config.yaml
router_cosine_scale: 20.0
init_std_router: 0.0144
lr_router: 0.00121
norm: "rmsnorm"
positions: "rope"
init_std_o: 0.0441
weight_decay: 0.12
lr_head: 0.0195
max_seq_len: 1024
Below are experts of layer 3 (counted from 0) of a mixture-of-experts language model. Rows are named router (the router's row for the expert), gate (a neuron's input weights, with its number), up (a neuron's input weights, with its number), down (a neuron's output weights, with its number) and show model dimensions 0-95. Each number is 128 + 32 x the weight over its row's rms, rounded and kept within 0 to 255. Numbers have three digits each.
Before each expert's rows: "mostly gets" lists some tokens that are sent to it at least half of the time; "comes before" lists some tokens at least twice as common just after its tokens as in all text. This comes from a sample of Wikipedia text that the model never trained on. Tokens count by the router's weight.

# expert 142
mostly gets: " Genus", " Died", "–present", " founded", " Born", " born"
comes before: "1", "2", ":", "–", " -", " The"
router:133105111148103126128080114131115164075202142184081169156117084144133125113135079123138140144136169133160151146076165157165105182162104139102164090157103117179128150138110137149134149139044117105135063111144211191144159133126173120194121107064137083144130127100160134134192126125107111165
gate0:106112145054109141100086162087155152168141085133125165084165113119115143099098106149117147097106119101099152144185123240172110039129111134140094132148102156157126078088129140189074148115091092116114141091090094076135148117132087122150107118164126101145076100105077146161113122099170121143
up0:125133114100097136109088172126135170160160083155134122074120126109126164130112114169113136079044137091103150106187097157113143068105094147183081122125114142148173116094174129146073139109110103144134163083064098059182148157150121072124113152120158120139088099100147159190115174075152101103
down0:117111129138154121194071143046088125186164170084100117124168145157150135114117140119125157071074120122112112130187119204146101094137120152155092078165112119100150107079114066158098117149077130131126156143101145099124148187134109124083113110132221169104087174166133107153141118130117160134
gate1:112145129087129088074104153116102130141148129142122112095104155127121157187146083180113108087154113092162070099155155209142138111157141101098151134059168171123103131104137155132162115128170139107144144191044143109122184089156133126076138161126148121116105114197100159102150069128135201172
up1:138118130227074172106097122155206149135144158111150177118043099093138113112150120117155135178142129088083087148098076129115113103174091119156122148146137127129126059089124144138123135149100146131087118142112104149103125177103109092112081148098117109161086129068114069132115116125107085047
down1:106148109085112102136112167204103087149199076163117086144164176114138131091099138139101132117128122121094132070108168143134126139139160119121185153132109115125149074139129122103129149078178135122156079180151114081180117132109110121087140081180112153083096147229119088053099121130137126090
gate2:086127128120124119197123196104164097159131139110194078135089123139138130186136103187127114157128073080160131159111143199093142146104155151161073107163121170113104099130130123025116141056159104111138171164179127166119126118104128168104088110137122160077150114161153115109112112130102137086
up2:084141113169133119182128192077191089160097141117176094135111146130131117188115130144119093177117081063161101164129117185116150129086126151167075082134124190091139075113119103063154119103170114137141175145118128186098123138168118134081104114153155157109158127154132083116103123126105146051
down2:116087105165107098131106160110187171096112159163117109145124125150102104177140111196091117135139103106182066188128112102143156101140191184184113067194144159125107162097135155069185112179125105131141132103150151174096105095167104174138099116142134114110113144129111117143092141094058172140
gate3:143110123126148153048111115130065159116123108135138140166152078161092132122151157107163076163164144115147098084151122134110135171102134132098171203117095138155155181096153162110084078127094106187120107179074099091140083107132117167157161155185114101118152088112108083160076086176132179114
up3:089135083131140075134110112070105054150076086147114143124136068164117138065124146100113154133115133140146154093165133211068138142103148150149162161118149142146140146160142118094074098142167097148081124092178132172162098095128166167093179084083114147109163176112130131154140063084113132162
down3:124106109130110176100158093093155085115115109153118119160090132117142169146143155113102167177090144179110151101155063156090222148111183107104080115095052090104150135162134103140080161144119107166083180150143155153083152165134095142149127122127126197140184158096181146141103094105094111115
gate4:106155210199145121148132074095124169137120159124108125063096075105133145179112135179103093119059124143101140127125123077102181102070100165165076099110132097091112143136088123141174148168130137116137201121138181151113143159149146090100068157132158131104133159123184101136169145146100142091
up4:190110114162140102161156113137095153099183163156105194108109074111154135190126121162125123209139120125125140136120161108117123178084124142109147082084125094124150206104102172128133092149096157103101114091064190122116106136131207139096110148143160104088164072099153134096149123167100090103
down4:147104115123106126135144152140129087138177081123122127144102083085158121102121156152098152188153158128102131124105087139152151119083104129138076050091054118086170139150112140154136093142162101119101106081162141063130118129113090113094196137135151090182139103057160107094169142215163156091
gate5:086161117128166185114205068139127086170129098104179118136151120084080142144135123119114118155108082073102154099147106115120129113132158150105109170117159137110090119092127143152149084121141176132179135203120063119151050175180160083155110119119139169125095127159124127077110186185154096135
up5:132086182031134107148050165148115193098182139131092142105137158144151095101166148102112120107124117133119091171093186170130106130129124134100124125155120054150189166177162143096132156117154116158112125062157193109096159100108117141140118135112163119108139121147159188130146094116117191102
down5:159118141165136175124096208154107162058146112146101107100098134135118144093114146091108111122120098162158112189147099098109179124180175097146138138124118095204135106112109175092108138173073092113134176094120160141064179125122109180112143177075170134129133135154153148208148126124125181119
gate6:137105137104122160093137122160126180126166182094084154110098169113112180167066136157156110141156108127109122125104143047141096109157117109127084103118132119141110172130138145130081162139092147203133104103021137146096094132092154127102079129099090120185130100147129177097095191090108075102
up6:115126152154157113079076141135097102141085135158144113155116070099113099124207167097113169129169078116134122138094163136150101109131203104140173203108162110115118174113129103065106088140152140118117118153171112075184134131159133148076194118112165162089139161107062147092148096114171154148
down6:127143157081115146180139149122165170141145111174121177133146137140140146146131137108195081103110102137088072103165168113111144167139076141098120093141072185118104161155187104131121055125113142096161164106083166153149089136050107072131144106132186120153124106112128142128094186044111154121
gate7:131128125113153139115138207141146148129125102187162143149108113139112100153135152107133104111135113081116151113135152129099110134072177092116183093147151197162131138042141123109118108090127149139172112094131133128210082119137116171101179198102218152095107118084090131145095157133111089059
up7:124148098149135213150139156142165123105116082158129150133112115132135124139152171093120144114128129101140205105151160134099122142115188083121159110125136221135136144016151125115083099098113157131165124099133137153176086130143162161122161193105175132098098142087094108105083166131101063097
down7:099110098186144051110086129186097070087095085130154156068047111116119040106102075149103167118096097083127147155116154115126122139169096108130104165157118114132133120165170124152126158123146118162165145134100144106078128086093074152116146176085137132128131134186099143114095144147149163085
gate8:190099077127088169110117072128174110129154104114122145125097121111153125091114131172125146070131118151104110113171113136107130108122097174151107185134106097113168078144093142164114160135106095155134149104071095192101125190096127096193151123130053086160087152157135055153143093056168125122
up8:092152173129167100117163210086089155104100142124140117143152136123111151176153144092118110142145099112139135127093129166116091116126168069084145110097166109122068177099133141076134073121149168087137147139162173079152153115171149157055116138110208153103141076119144201119112160192128120110
down8:124161138141124143136148131176062065113189145159117170189131175161139109143148128052134136139113140117181104109151136149115206151088080141122107120095135132105090151160097163120094129141125074167134152139138143155124145152201121189123129081178119173094139099117173175143105096060093128081
gate9:085163173162148176160139097103124137180057061091155054157140135159082119081145152137150107116085144149123122166112085130146149116109109130137101115164156103129101097189104084155131141118159130153146166146160102129176123115117061130132138082178148173150122176138170036110090137127145135075
up9:160088187100140117109162128165112156114135180131129113165104138128113134138089115182135087154139144079152150165098202136169134161163123152101141134123116165171116096096081185134113165110073077133155114127175139184111058092117137203166071116099129084125163037144133117122104149140136117161
down9:102138130163135118139176117111112098075191166211122123145181144164118101172125130133086103091076135169151174090078175151213100109155167145127124107183080115095102177130096113087109080167143117073111137131145165175122142142110138137088165141095147102155100091132132126120061148120142095155
gate10:121126051086137095169178114115072100120186120127089125119173108119156140167116062156105191148093110139136142102146126108159085114142195129129121145087103080096110210125094123140131151170155148108148104126100143126042123097123137116123139125117093141098157175165147181083166133155139129209
up10:147139110122106097106098153133182187125086189101102139119105162068106198104144133154122107101187092118097130203190144186166132136110159054137165117100186154141094096109135122135099145087129145153130121061112120161166105106107146075153134098102149104151094063087112164126101146137107122156
down10:159085093135090153111113071114133135142156107155144076151098175094161111135120129127153193116153107140095164208109155150177118136109176144120108150087115209190130144116106130094138165115135125195162088071142088104160130090168108179173109122135165082160182146182138114153085142105157131149
gate11:114130053189112105138067102160109054125081102148122146128127118112100188124084121058132174148122121099153163139150129121150167157097126129201158087076141212105091127118112112091149172103157155122129140107117141105087163155139123131058152108147146174114146131100086114124157092070092091136
up11:116114160175113151075140181127153127137104166080106120114190103095121103159154200032118105134067137148090150157152090142096115120084126106134121157105120146130145121100133122128104119090131175149142135062130112135182069164130125098113075141111129128146099066082134152211094138159131136058
down11:159101153103149114101141099121164126112112134099111152093107156120089185126068074107112128185094111142107113141139178152148117094127092101052125156141125069153131096186093089184141140108083196183145094165117089110161064149121133067130072110095083129150103106134109137162177174152090144121
gate12:114141158173102149133148133130131094112090094078151104197140054201110121108107101153148100170149125149161188130114094126098093161140098131142121078170122126162149181108172153116121130126093099115133099100210095156179133074100126160103120073126096131093156217112101084123087105108099124111
up12:130112166214075148164122095120135126129111159086145155153087134154113172103103123090137118212125153144160215119107094150118138156130105098155116072129112210161175142111092142110097165156111135158088136082159127126123175152109136129117137063148090113108134125080109089156083107091128094060
down12:101179164120147148123070056118170113128189117132093131105141162126135133149085146121184102136090118181189117091138187174144142147113144098174165126136127153153237136122100118135101140138094045136080093104173177148126133091116122148152110110126164121129113061098124147136093097149164118155
gate13:125149160166115175087153141134141151140107097143072101144150138176119116087091125200106144041142127156158160122129081077128123095200171096117144117135122153153140079068115165091088142110131130170149104138173139163139111101159076133123206079122112130106144143122140176115140208135121092184
up13:120105121101098115084127153123089153153122144144056150122102125120135148078102105124161181151137120150135193167185098114091109145139130124156145109123124133198136135068211171144120173106144136159084098050156109145162137144142087118120181057086133127131128151091104188144166144098099181182
down13:158074122140123085144152190129138089140194075170199116118082098145128122148139138156066080121119169098083119114163167094160160168195141116124104154188121152161130091173184142138173131142138098121149106187140127107056144136144155128146090095162105127157124103139106125161102159197156113137
gate14:108091092168091087187059121091146134146195156184135143117071119119094115114126083175130173130146117110115167106181095189113134168093079169164153120145115170140148102112125158156164104181094136083125153112105133131124194163120117136113170133085154130123125133099126064127193103070113082129
up14:144080222098141189142108111086118141129142144127120124103151149152141102126169083101147153099161090115110144133105110175102126131057082154132097131153123171160149135101158140222051148149123139124119152143134118066145106155122096109138202105164124114157110093092096076155140057106168098113
down14:116144120076128115164171152075132126180151127170107100101164090075078111090131059096142121172122147182121110152137096121166151098122117159075111139147132109158104113142108056140121110106045095179117111109148057147157103125150124063134086139121126159111082095098202130121139161129161127187
gate15:129115188104109178106090160173139169102188149169137114165103122142117135170138098157143085100181140094092120209083116059192099163173092114105157093157136086140167165133142153101135115146108090130121095099063168122129181114099128139123137101145207100133155111113133154106120124194134130158
up15:143162103176130086161157113104132104158074109091116136099160178085128104110126154104083160138084124171155130089163142195079181077116155139164090146092135145106069078133081139160121171129147150125133159152200099143104098139141107103130088169142045140131082167138147116133117155068148120070
down15:114207121134119140127116110086116130116128185119135112144113121108112123124152117093076123120087171190185194140179123105145161133121096179180071141090178163157117110121123145121075191111120133126150137143143135133098171173091170113133169133138118161204087147121173171169085101076080079144
gate16:142094123122096093150161072170138113130162152141150164111108134117159131104102163112161110227139129106082138103100102165096159161095103202140145122074132129136110086154100143131106124123107151078107115102135161135066176228136107112117047100070170088158121098156183112147135143122107133125
up16:138066102151139079175131021159126115135151149146105130143139102120143140074118128082179103158113150146104132133119142162088152168051082190131164103078126137153133075163107153179119147148114113135098137105163181160093146188138108121126082080058158112123146111135166125154179087146117136124
down16:119120123131113078146154147092139163110144085131168096141152056131164137145146129127140149208134161128135123094192131134073125140135059127105148171164168170166214134089168151122111122124186125119067109167157148092167064161098142151111125165102133183127140113156124170138171127085146101068
gate17:126136129175179117159140116143109065128168114144135105101068167101119135184130061189121135140114171094110125175121166103189185155091108134092145108119126182134118114121091147134168117111108119148114157150159120157143224125153095172092140149138123141175121044097087119186147137101089105171
up17:183082110138138101133103105134072145087152152126107137099070138091157120129153127132145156243122148139127140161118134160189122132157155121126117149143121130135129182113061167108103121124102152175110096109128149087088161141087201145169094164132071068141139062087129146167153180107095100103
down17:127073156103142134125083134139135123159113142098155127080103073098112079154154172098108150101101095142126128207152075136117135122082119124120176174093083123077100132163168173112140091081114061086138157088137119111095162140126068183131110132080078160091181181102139153099126156179137096109
gate18:148139188069075161157133077107141185143164101170127118164149152134091139147078150195132117084123080132115174074054090115108121176112155154095152097157129128156119184159106117114122120094135139151122135095099110090147089099125073151148180137123144107114144173134135076056136201172128122121
up18:090114124126181138119144125178115082122120149106150091107111098136151069104164120082121087154145188125118096162185149118087153107112079144157103157119148090103118090120170152113199161129128112090139121183204155181127127172102157111125096128111161159144125114140135132239101056116153151096
down18:116154110109151157108096099117101112139145065160110130156134071133146127151185180093135122084141148163094170086158100114147162160139142122208160090150082098109139118154144122093111169118110086142106120160155115213073157141126075134080066168143172130126127118086110136162102085069065110163
gate19:103167086139150077142142123095079100145169134128173140110147137083123118135132129202146170149106100132144116068119074169159144054183168123179064170092148159068097125129091122111053095130130154128115178155107099067123140159158124099108114153140099125174127131183116136102153186097126102118
up19:061167090132143159146178133125137092127165133132174110100144154093093104162086147188103145147107141122160195076160072118075190113193095144175076194121120149085106099112150153077071111142130156123138179133099084090152152175120145109144120163119115136129105088140158117182121137123116083113
down19:139115138100155133154094156151128168112195163128058156144136189112098138128173111102071126138134140065083206087069194074180090161151159145110122148100128158110168071111145174120152151113092142099085115162115122144151146148170115116101140112141137090149098161191121143135148109137186151166
gate20:141114158071107147117134177141209112127112115149136093125142217124116119151134136102147100078140132081135154118150098115154136120136128108128119123105128138121105046154129068141127113098156098104140122183101093150103120136161050105104120132230132114180115097203136126060097127154180177126
up20:105124184149131130183112174105170090119089126143091088173194117184157081134152163075079118120130154169154153129095138194145074112127180128093188103168113117132151111121121108116139094142160096189135121132196151169151185086114132170122168100137138139081171155116161144080148102147168121120
down20:117119189096139076072148174102169154138095120032136140088092087154158161140124202140142110139185194141117158191099077123167108197115131141135076158144097152101106129100086146133118156137125134144096162108115126181091132156109114118145142162140089119125102163109172136094173141134110087082
gate21:114100107068130102110156101160106133107166093149105151134119113132120127092141146123193159167148147172144089157100160139190107121187213091107162163125130063152111127171131179124083084087131133190100068138121127043128109109146132131163107185177134125079153125149111165139082145151140162104
up21:109103119085132125112145137184094149133153058121125130156140133120103131135149156117159103139160080115157062135101151115182102138148184082088146156135126102131117160151175127105101079089154117181115107141074104066152114074152096138155107159190169141081148143173091138116069124193183199115
down21:169140123092129135163128179141155126095174188116112143165081131135155091109132087084203154124183162107175077088105157122083074116103103178086076140116156071152168155118091146136119159149080107099043159108175111120157109109124125085158110186133126120096146115083156169127132089122120136131
gate22:108175100183170140157177108103187132158121120139183146134127113095091144135079156213087149060111065175105087099112133073098130098116143118145118125128145143103103131159088111098132169110127136133173162157056098056146041117166128140104133180121146136107111142172139146110126156146098121118
up22:144114106089093127085064160162105176086155143135111147091061130106121156116132109114130141201175134075111143188146164113127103190217108101134163162110140095161124120139115142075090115110092127083133082072108109166143195134118120113127071105117149098174083125149089136120123155102098134172
down22:165111105153168122123120161146125124121145139100112157075084132073030143124112106116088160105117189148156189128169153192155141124125111140139122122129154188120154161143139117188172091125103152124148142163108136141190132156166128108117112138150184116132102103143105144202190087053066115156
gate23:117156023173139112113068180119147142094082135135092133077073128129138175129128138107161193120120096174171069118174110156076116162159140110163156151121132154133187144086115111122092118174144147137129110128033125086143134128146155136106096131133111111084112113138151166146125091086063140145
up23:145114227072110126108198096141105105148158109112136117180198107122139089096127101145103082128120152093103172120092123086183127088084128148093115105130124053117069108177132144142160138082128105097117133150206139180113122120111100100152150135137149150144126183137128096107128149194185123119
down23:065138149119143119136062083147103149154139112144110137092097128085120131124107113104074117202093122114150111087049107092137110118113083118101218134166097142197095129133155111130122140149135125163106063086135163061170107108117154142089122107135120099099125152145112065123068152164156123066
gate24:177088131155143104167157091100133085141123158110094108094069155122104093102120110164123049194097171150124185196152116166144133172139094157106132090087139106190112072098124129170190146090150117173135096128163105160152181145124137163134091099109127135134141119116155159175101151109145090065
up24:156108122100110077173135060133133074117112108152128140097147176136127070106141097151084112097139164134158164122165115202167114129163131138112137115130109125148220086138111135130169118114134084144132105190224098125125148109151129163183142064159080125192130157146084110115099117098174153130
down24:226147140136144152143123098099097123162095187126097124105125154157116099134076140110155133123084108138117073134095157100134146137108149152144194118137081175114185099123148100140170058100131081119104121179165146103200057129104132152138162140032142135121165080175124127134115162140129110135
gate25:127104143179142152134142101111127131142120114097131117139120114150143142103133107097161074072099184149144152130102159118095152140116077179063116096168104192141094051194138163211142179114136072093115138147192141184145173153141131099156107111043123129128139147161156087125142106141158160146
up25:123107196169143155099134122100126124142091097096147077146141104149153129090181138097165057085103172145148148156096131119076146158109090149051133142180099152160105104166184171167129138101155093102123123166185119185169184134154108116146148117076098118137118143130129070129126109152187192141
down25:139141081156147110126118125111057118153128110143122143134178191147108166224161137114124133102115100153077154148125130122142147128130151121080130071134061155191135135132092121181054077105120132156016131091111157158077170077129130115084107149088105122153140157116114116116129150102122097138
gate26:134146096106151065090083067110059179147128102089117174176121083129124189121082108088119124090171145178124099130109168162135061127078098110121096068126124166125130130161104090193071114164116103160110147134126177127197067090133159102133151103083116133128142148123156143129143156134111123150
up26:128120110144150091107081076079092162146117115097108188136102069122113200118103111061112104067155124158118113176114155172146099131056082090094111048140123157109153116154098070200106117176118120162087147136134183134138071111131144073128164133091115130120143147091135111154128123146120115105
down26:132076126132180158115199104141105196097206137189101115139124160127155099157180149100145063147145072128139124119106107147155161132120170120173079145103130123176110097059108187157110142126122135080100152135150168151062096134132105139178117085113124104099161127099129134119140082134107132201
gate27:148098108100105162182101136137125185112111164141093122056141133102146126138130017130154158190134077075091093154169094133136155147138111171173142145121108111111115119114149162122113177120126137137136118165135092170099116118093122063192147139170098140175072143130167083121142090105112153201
up27:096131126175140157095078091109107110069086126107152114140109134174174180180145159150138129198150115143145181151078174135175090126202126072086133117114141163133130124093084169085065086100072139157112124115152139158112187160133080140092081135150101119123163102129101141123102167151104082146
down27:086157166109153127088136096100121133073147107068134108210133148067167167132153199136097165132090113149076112123166095139120129081126142111085137113124197138204147161137088125128093119127122118128099137102169030103121094080129130153136112126160103127094135145113107117090122086120173196127
gate28:083123173087180139061147101065100121130103110128143094096152176138130143186156172166144086022138122141103121127158149113100187127125121143129093127110128090132085123130096152117121108148141107138171172171167148127139107115131151115122192116118101160141137161085117113195146178182112215140
up28:172098185136088158108141147134097236128166136105123161182143080165117063092158147136102094185169092137139080129060124100098083180100092134101145093180124093133167163130114161145144157102097119131079116112106177132133168107106122169151124134102145096083156157106121136122141088170131135089
down28:172193142154184125203097097137100145117095163107123110149153098090125149101211186169121143136110117176073125141153111086146095127108092108108104190107124140042104166079083117098115098141117121119103162098120112150097183153105142121148145132161097134064163106099118078125123146098090122091
gate29:206087176145120126110110124161095139120114131134126154131186121149119087102213116039126110120165124161132107170080111144165091165103140089065161100209112083164146133160129157127163118200092128140135097131182123100170140138138113093117073102165150147131132130105114097108100107132150176091
up29:052170124067140143137147133093149125158136122123132102106062143122135160160094146229120096132103136077110124101175125105076167123121114168177100145045152139104107128095142097147078122060158140138122164130060125155090143141129119147115200160093146140125115119116132137191165152160118085138
down29:133136134125135128107167101156118157153128121158134116156149163089103156119138157104130153139162152193185096114172085138091086182068145130163172188091178162112108157187123121149109148117144153143216166111142107080054143143121132065148065121177161115200091134132135092119163109112141129110
gate30:098127142096114149097172176131124092080141162170119135097122101136120072120160097074129179098115132098158147101158126091144117089130137115163109119111145074172099100125239090142164167144120127057143085131152101116141145183129123095148170134091121130140102119087093181188162075072144080133
up30:096137151092118143103163167140113091098155147159090110105118118124121085132145072060141177130122152088168175106135145111153125107138127118168123117109140086172090101115240094153151157117140118049145090108150109087162109172108140116168132131083119107145116094089110161194151068059141084139
down30:060112117165093095142080139171176130081094136080143102095143142154091120133137187148162111126113127108097113158109156190110221129131178111140095130148118090075213132128162142173129087156147116083096116127122162128132141091102165125118142117182077124149079110098145071156119135136091148191
gate31:096117117183093113139112102114175139151085107105075162155128156120103146091129147131125145103085138133139131186150140122207139077078144079120091137119140213111160108084104082179134079184147139190096145126110116130121098096151139139119109197193101140103117103079111093161093145157162113070
up31:177114161081085104102124184119109179108180183118086174165149124133141121131141098157153182155163133140143094083118149161125067099160125096105132149161097070134132196130132115087098137152101115086082089108149138114134150079081162152170119134107116095130132094122150215118177087106106109196
down31:163156067126136075113095196132152122123151087122148115126163114041123060132166131079107114123128148151118161122159125152118159129153177127153133162097109088097157084124111141139090148166069116126057131120179144165125201154197140170125119132080155129143154062123168134129137073088137168121